Below are experts of layer 4 (counted from 0) of a mixture-of-experts language model. Rows are named router (the router's row for the expert), gate (a neuron's input weights, with its number), up (a neuron's input weights, with its number) and show model dimensions 64-127. Each number is 128 + 24 x the weight over its row's rms, rounded and kept within 0 to 255. Numbers have three digits each.
Before each expert's rows: "gets" lists some tokens that make up at least twice as much of what it gets as of all text; "comes after" lists some tokens at least twice as common just before its tokens as in all text. This comes from a sample of Wikipedia text that the model never trained on. Tokens count by the router's weight.

# expert 10
gets: "\n", " \"", " (", " re", "==", " r"
comes after: "\n", " |", " F", " f", " B", " N"
router:104197111130132097114129133106157107111132139091095145109120122109166128167084127121084115148146142129102115106114131106091124145121150140128145112130155142066136150148079161109155116097164135
gate8:134168150098102114153143108122144089114122132117134152097168154101146131128100147103153106160155158156130122143106111144113156133130152086120133161094166145130134071100131139125108137119092122
up8:097105126121147125134131129150175148126164161164187140140126092151117121092152130122152152115138071117118108110144128118114101178167106186110166122125135123132109095124154123159127151112173121
gate9:133154110091126112162116153109144093126147137120140127088126114095131131116137156125155137110129123171098110103143104103135127122134123165160096197112140175128144138180118156140117145126079163
up9:116091123126102162097129154122106119144115094099137105108112155152096159121130147140112112145146156121098117109105121155109139139114079122163158121132084101160138103086129135141137118082104145
gate10:138162144121150168112091092147151134121121118116109096105130129116136129115126169153173091128120147147153143119132090130120123101115161134092155107094140103099148138106153123134112142094161124
up10:115113143135130104151170117162145110094126161157125126181112138149152069161146105100128103167113118113146166137156105131156090102154148119130105159116109169129112115152105106084138123135152167
gate11:091114084107138126132156132137108100134166110161127163163167154134132141113101131117138162122160155101115155154113149134098144107152147139163140150099148109181104124151116117166162134120152147
up11:134155141126133094126144131186138110150134115140132092097151160147169121139133172128125138107097145145098143073115126132138164121103136119144132133083113140132112152103131140178118083135142163
gate12:102097103120128132160141177148143097146161144142130113108141149101189134135120147170141137114112155158139107118141140132146129167158132126147121124182105140135102133143128168115133127129087118
up12:117116123118120157131112114103164122127117116107086115074159160116121168133148115134135121091074143168146118126182121147138132143167113133115131179132142133112100127124097138090125141157070096
gate13:164130154153132108108135129119114128139167119091105126061125159103154165138111133148118151165119154187118131108086165079125147150167118136119143119104140171164143172092124142140162124131094127
up13:134127147131085082140134136139138115136177114131154065073143165170143134116143131112085137136146136136117120149086174095116134127156136162109135116114078160172110128136147142076113173139149138
gate14:117138073132078088107126140113064153137138183117122153147158095152129110140114133138162121112171147121100131166104156138112148131115169124159096102154150173138149182098120131101148139155089144
up14:127135114103141149112119139143133160090099147137142152078166112127105158171065132149133136149141133120138103104091143119146119141084131121098103149130087148141122148156135202145122103106137120
gate15:111150119146124145131155124128158096107079140102097091123131113117195171152072112134096113146133124127097108062140124125128058140115150141155123120152112128120077142138110156106100136092185126
up15:158153146131119149144090124149119092078167102159101133148122133139087116097157127096159121113155114138140145123103133112194157133145135163164116099111107095073115078106135118139158121167132118
gate16:137142127130113137123140140175140104154111124113099130155150096114165141112153136165098120104124137115128090131121084104112126121141079140145106121117152135122090122088156173123137074111098111
up16:159158098100093121170150150121162143119155146104122141122081152109094125136138108131070103098127124129072154189121129148157128118134074089157156096124111136146134110084127107095120141128114142
gate17:128167141097112126122108090141170198091145091139101166150095121112138179140088119083149107134177114189126117100145142136124096143134126133131120115146124094077131132136124144117126115116154126
up17:159121135104092102139095127104150185114139154129110103135139114130134163136138165167132129090093075130126148107150064122125130138108156118107101174123156148137149116114146106147129120112134143
gate18:115141144104161155087137112106112109122134132122121118143167139137164140125109126115117104135140062091088127141124127142105089158144101158128143140159094083089108163125178142173122084088179105
up18:145161097146132152111138104145092136118135073170114125164127142095126186138104130143102130129145125138134115125124176131150084129135102108154098115141119199084102127117141118113145165146147117
gate19:132120150119057122129143141145151132119084156151151133146112144128122148153106103155077127087146131082119121089104155134120167136144139120109132121128134152121105130144100140140115182104155107
up19:131142155136171092119150122148136085103150128064103131141122176103156120154161107121114134156142123109098132178168129120145113126104135135124109140143148126128132127129112113099157124131153110
gate20:091133121162147105105146150137114130135130111129137133107157112135119141114145060155159128133106126129163093118116176104141157157137170134103096171163122075117091113126090113162155143116127077
up20:111118178135134153091134102132135101106102132137075153147158185145148127130106114117174117145129105086133106136096128104113129122137129141107113143138100140136139184124149173133174137133162166
gate21:136114140140166139081167118116107137156077125134090136140165117159072103128131141126148095131110180130125148123126079115143143155128137113124159101139105122125131132112125113147137159123118123
up21:125151115154139119136121129151130106116100122128096162145156120122071140161161164128122169156131168099149134160102066130134114135107145122114137147133114118155141126120113110122124151145144189
gate22:123134117133129143163099121098153107128141098153118118118172107136090125161108118143148165090119154083124135129154112115112116158156116123118094125177134123137134175136109105101119125102153164
up22:118133121125137116122070102132085177103127133134105138121138134146119124112122130155131116148146156153149135161109127105134150113124091114159088134148133088141173092145140134138138179106120156

# expert 1
gets: "b", " c", "y", "h", "ab", "m"
comes after: " M", " C", " m", " c", " v", " T"
router:124124131092120143117159133120121109120135160133076094172118114130135172072170115129149111108157139136106151141133127159120146155145121103101114121114193111129127113140130182132158128139125127
gate8:136112146163112163113160128114125123150111093137118118110174123140091100126155091157118134123134124080113120143164123120127124079122134122077145145101130103142080129141131143144130134139155163
up8:114162127123115122084137083126115144105085130126122165151125127129118140145129158126112098154113126134162144102137122123110101109108151151149107139134083128140199152134112096093199154140135112
gate9:154142165143100144052123118109114103100100132153115113103156133135168122180104105095143142133104110130109135112132131150134113147141127125149136125126079099129109135125156131161145134113102134
up9:106179108158129132093149127129149131153098107146121123090127147099143134067127136132139136128106140109124132099112115162145123134143092157111161099155115133125100136105133143071094124132170131
gate10:138129173141110117116097097106115085110155133139141166134105116127160142108153140141152088101145106114148151094087099071100110097116118099108117150145122124126139128088140103092175162116148066
up10:145108103117116096137128176143151101144103113092113131119131132153086089160097146095103163126087131178168117155148080143118121101103119138135136116168106098122113154185137126145161111128125108
gate11:092115141109135116150131136119166167111123178111139136106144146112094128074108120144124121105123112097102161149134147096115173193161156060150132148120128135143099102126133127107109152119151150
up11:157118106085096144135162142139096140153126112116197138135139154131110110139153164114146124132108124092105157128113111170130129140087128139102154121150112135093157143092144114108145129118126146
gate12:138148143104145130154133119165142182132120132063126140129124155128142109103092119109171123131164119157140128078102106105145147148149122177120141131132126139147129105122117117117138113122158082
up12:124137146153141159132164124106115174109091093098159117136109156136137127114098101098156109149101132141117118089130099148160148133124115120085130101137118141141141150125121131161105095146095093
gate13:147130119166041129114116111095139113080103163121121138125132145114098117154132130194124139160114117138131150144116164090111149093154106124124128108125087090108134141102147129161130139114170196
up13:136127103137151120123127171145129154124141113104141127098139162110151118163151126123171082091102136127090120111141183116086168146115140094101171118179145148120145135122151098105197144114080151
gate14:158135112091101108132083141157126141099111165143124121116103119124156132098103166160155097141106119111096152121136146153108142113188126130087095124101150107077208117119130130157105130112160137
up14:133125114143139109115124110138166127113083168088157125086115117104124134143063106135100069144114127156192120142162130141100146138155175141114182146102121155110154142092126131118101121123158099
gate15:096131104128109154128138147169111107127107147111097150107148159136121135158111105155131087038099135142112095142077112159148117100141120134178100049109163107102099128112146115117169140152118121
up15:118143140128120187081129151132179097096147118153133157138130130109093137113112161148137126161150147090128098112122106119128108116125124172159143116158100112128130148109127124164118136159138162
gate16:133131101110136126135150114151131123137111137135120145098120142150122087145104160122135117132110126118081148106151147186122142115092124119103137091140119093130132108139107124126154166101126140
up16:142103072149095144129129140104194131113127166068137150164149119132130105123124100123121118129093101111141133119131140141131100135144126130164145166092159095128110115120152151128115147104097135
gate17:116100145099154168096114087128163115152166134134116116109107139134178167107155127133089125147175119146140098128112157126108129133126137161162119129173164143092163100143133139119126108112137105
up17:096141163139163112188135087138169133159156109144129134151151110118115115134113151111105125097136094145135063177139138129135126090119113109129151137108127101149096137111147106122113150124127125
gate18:127132112129134163156155151138141137085129108130121122123119117102111127165188105101115125093135145130117115112116180162093123115090100127139144100168124110157136072161138128164130135124154112
up18:131150119121102122090138149110138110137127107118123135136103165121096124150107126082165121149126172165129124117146133125135138139160176129143116161163176145135122086123166090084135169087092092
gate19:140117081147167155110141166163077173124121099166143132109141115131123124141137154096103128083136181123069124130132117133118146126137120181199129117112119132146076127104112121131143101102124152
up19:165094120131145163127163194126090110156143149064104157139164151111098142123119123096126119105138087139124106151134115145109110101123174137118133144128106142105082120161109111154123116131105142
gate20:149116118118167151152160163089125123131155132102113145105147126135130153097163149132113088156117151124105121115147128121115133144135143118180111158182112118158164108114126093160176162111135168
up20:134164119128129126108102127142129138126120144094127175121169130149132117151106122162095109082112141135145124108100135108124151128127126136157137123155142128158133144078142128160149117109122128
gate21:129099136159076113120154129134123135107168122153073143138187146161115063123187132093108087119135109099151111169136123112125111099087090151128162142149104145105119117159119119147129125094139111
up21:093082157114146115135163145128144102165146116117080130152124116133078117153107155143120110161143121074175143118151136104111159162147131167124143151057118114143137092156114118084121122123123078
gate22:147131160133148101051169124101140121113090153138136120114123119123097131103130116134143081150132125132101149131151108154152136157134147127110134193118130130161149124112146173135097114180115150
up22:085114130154106146127150122174149155137160144141120145141155168157150103167136144084096109153083144104133139100150160084118105100134143158128106126106106095125104102132126111140106135123145107

# expert 7
gets: " S", " M", " B", " L", " C", " H"
comes after: "-", " the", " of", ":", " and", "."
router:124173152108088085213141146109148105117129141142153142122112130123132113104152135110155132159128163129109135161138114140127122123145208113085105142113153120103163154151137134116123131118127130
gate8:135169123099139137150160121131111155132146095105152180126124146133146105112107144120109117134158109147134123123117109105114194091104114133119121126128143129087148102159178133113112133128138154
up8:087099094114129155137138100139092089129156166124101117117124083128154139116115132132103095138114081119122120117136112130133174119106108138170146132097107160181072149140117158139170132148126140
gate9:130114152098124110159129091121120130144112131122127143190097116095107066155156111151169080120162090140130121107132105097156133153071163105100091155143097133135149180115119131133139103122142084
up9:119176159110112062152094131068162098142100132127119122116125165088092141142089084143144111109117117131140089130163149145129126112142151081117095119131129139147132144141122144100136113158124097
gate10:101141129128106087133141154110086091153116107165068173126162151163115119121141162138122116137122125067130081100140171136120121126134150137110116179098103104114142124104166134161156109119130080
up10:137087091118096125109115117137114114104127123100152109144135111106133179110103125188180124089165087112106171145099103132101161088101132127151118130135115110149176120095130150135148096142143112
gate11:153113168137130120169090102166143147137152125115160104083110140098129144144164118142156131134137128183112161094113121146113154120094130094070113095122135164126139140107093136114128144116114129
up11:121145079137151107094136172134100157128106140164125089160147121157115099149094146100113149129163133078099126138156151088148110171129154124150118128133132139123112119085140142093119131105152118
gate12:139152170134104109129125142156120145125129101119142153120085160105105115134142134111086107149085115089147124111132118118162151065108086149130146125120130141118142100143101122102155110148161126
up12:134150116146134108117128142123102141097119108116163132160156128125118177148118135186161128135126119137124108192146112163105084110148142103176097160149140140097134107121160100112125122132122122
gate13:119165157121115137133186124143159121130115112122122152139168117182115128099148138136144109152140151122085127174137117079098119118161149159149119145160123099104093162160138151150137103139163104
up13:152101127141145126149111125113148108083155133113128139154120186101199108137113143106106111114129125115141153143107116174108134126099137067117106130117124159150139142133118085098154116111099128
gate14:147115081118157139135066143156152138133100151138162105126140142118112073113131128154163065088132164156153106133122166099094152154150120125112106117107155132162162134126114130187130111135107147
up14:132103075139158137164116178130133139112123138128130092126128114125154072127130105142160129086136144156116109122097152090112135143126124152132137083148131147134139115107090122153148100100106095
gate15:123097158092104107148152086094146128141163142137126146111142136085143139109159127126145157130167141135129112129169124140137172178160120112123116117159117103112119120141082133133112136127153139
up15:089171121106154160107082133118127092107115126115094151108117134170127129149101106131108086150095123121171147159104116153144143137100152124146178107156141122081132138160097131104123138135113115
gate16:132152115124128116159142180137123118096123156161145095128079142157135095132142109157091114145113147160114096111141161155149113122100130130173135125158157147120116189098135137125160141092118144
up16:096114119133133170127124086107141121171115144076071142140167144116123146174126138095152134118134121137116142114091129135097152138105133144084107101131135088102155064118148153098134118149127128
gate17:110135159165084081128130137112143092148135108102124128166185111137132170085163155117147171114144068122166110138149138116132163155165141117114104108132096111132127111117138164149103126128105131
up17:113107074112115147126109083100152108154144123117136113161115101120135136169103120108131114085154125142118140103126106123124129130113118097155125100082136184128149098095142123114136163166076132
gate18:132172124133074145146130145143172091109114160155112158103131156175129139136118171131111159149122169138111119116129142136083161111142113147137120127108122103180122139097147147103175129107114183
up18:125155152141130097155141123099096174127169118137144149086104132130132078125111105138099149122115109099141151132117113139104147117136167133145138145124114087139108139135102112141101118159127105
gate19:087100102150151153097111136105176105139145145143159125146168122169133118127121143124096153138137145141140167142129147146111140084111109124152115147113140180179117143171150130117149127119129135
up19:104115136132157119109139138117144095155142154172137102130134110115105155163110119161123155107097110113195162156079144124116167127117130141137139134149172116110126135184130098148139119150142175
gate20:179113134079071112178098130112112072150116141118112077149156110152121099124145148153108118087154160123167131147097142165099125113126123086123104189129118142140123137144145117092132129103099171
up20:144126101136188145102110117165141158144128134099116126108120122067176152127101118120175142126089085118125118102152135065103163126135118123140149102097132123161120131118165164182103121121133141
gate21:115153140100182096123103129093121131123158129122140145112124142107140172105107110136122113115106138124087140160112061133090092113110118137134135152094123128128158103168142082177168137094130101
up21:128101095124105153153081150126132093146151125147152090101142109115115148109096108161139132158155147149130099111113156164160150080126144104147153108123126132114150078119078157150149129149106167
gate22:138152149131152063157110124141115113134116144109164147133140132165149128119101159081119117129160136139141141178141129126150101140173164115109139152083128135124151132186097146111124087118152080
up22:131138172152150099142105138176127152136106122127160198154122160141145158123135168102083143116111139122158168126109113148129140134136121103115137107120146140107121104145167151104155107089118099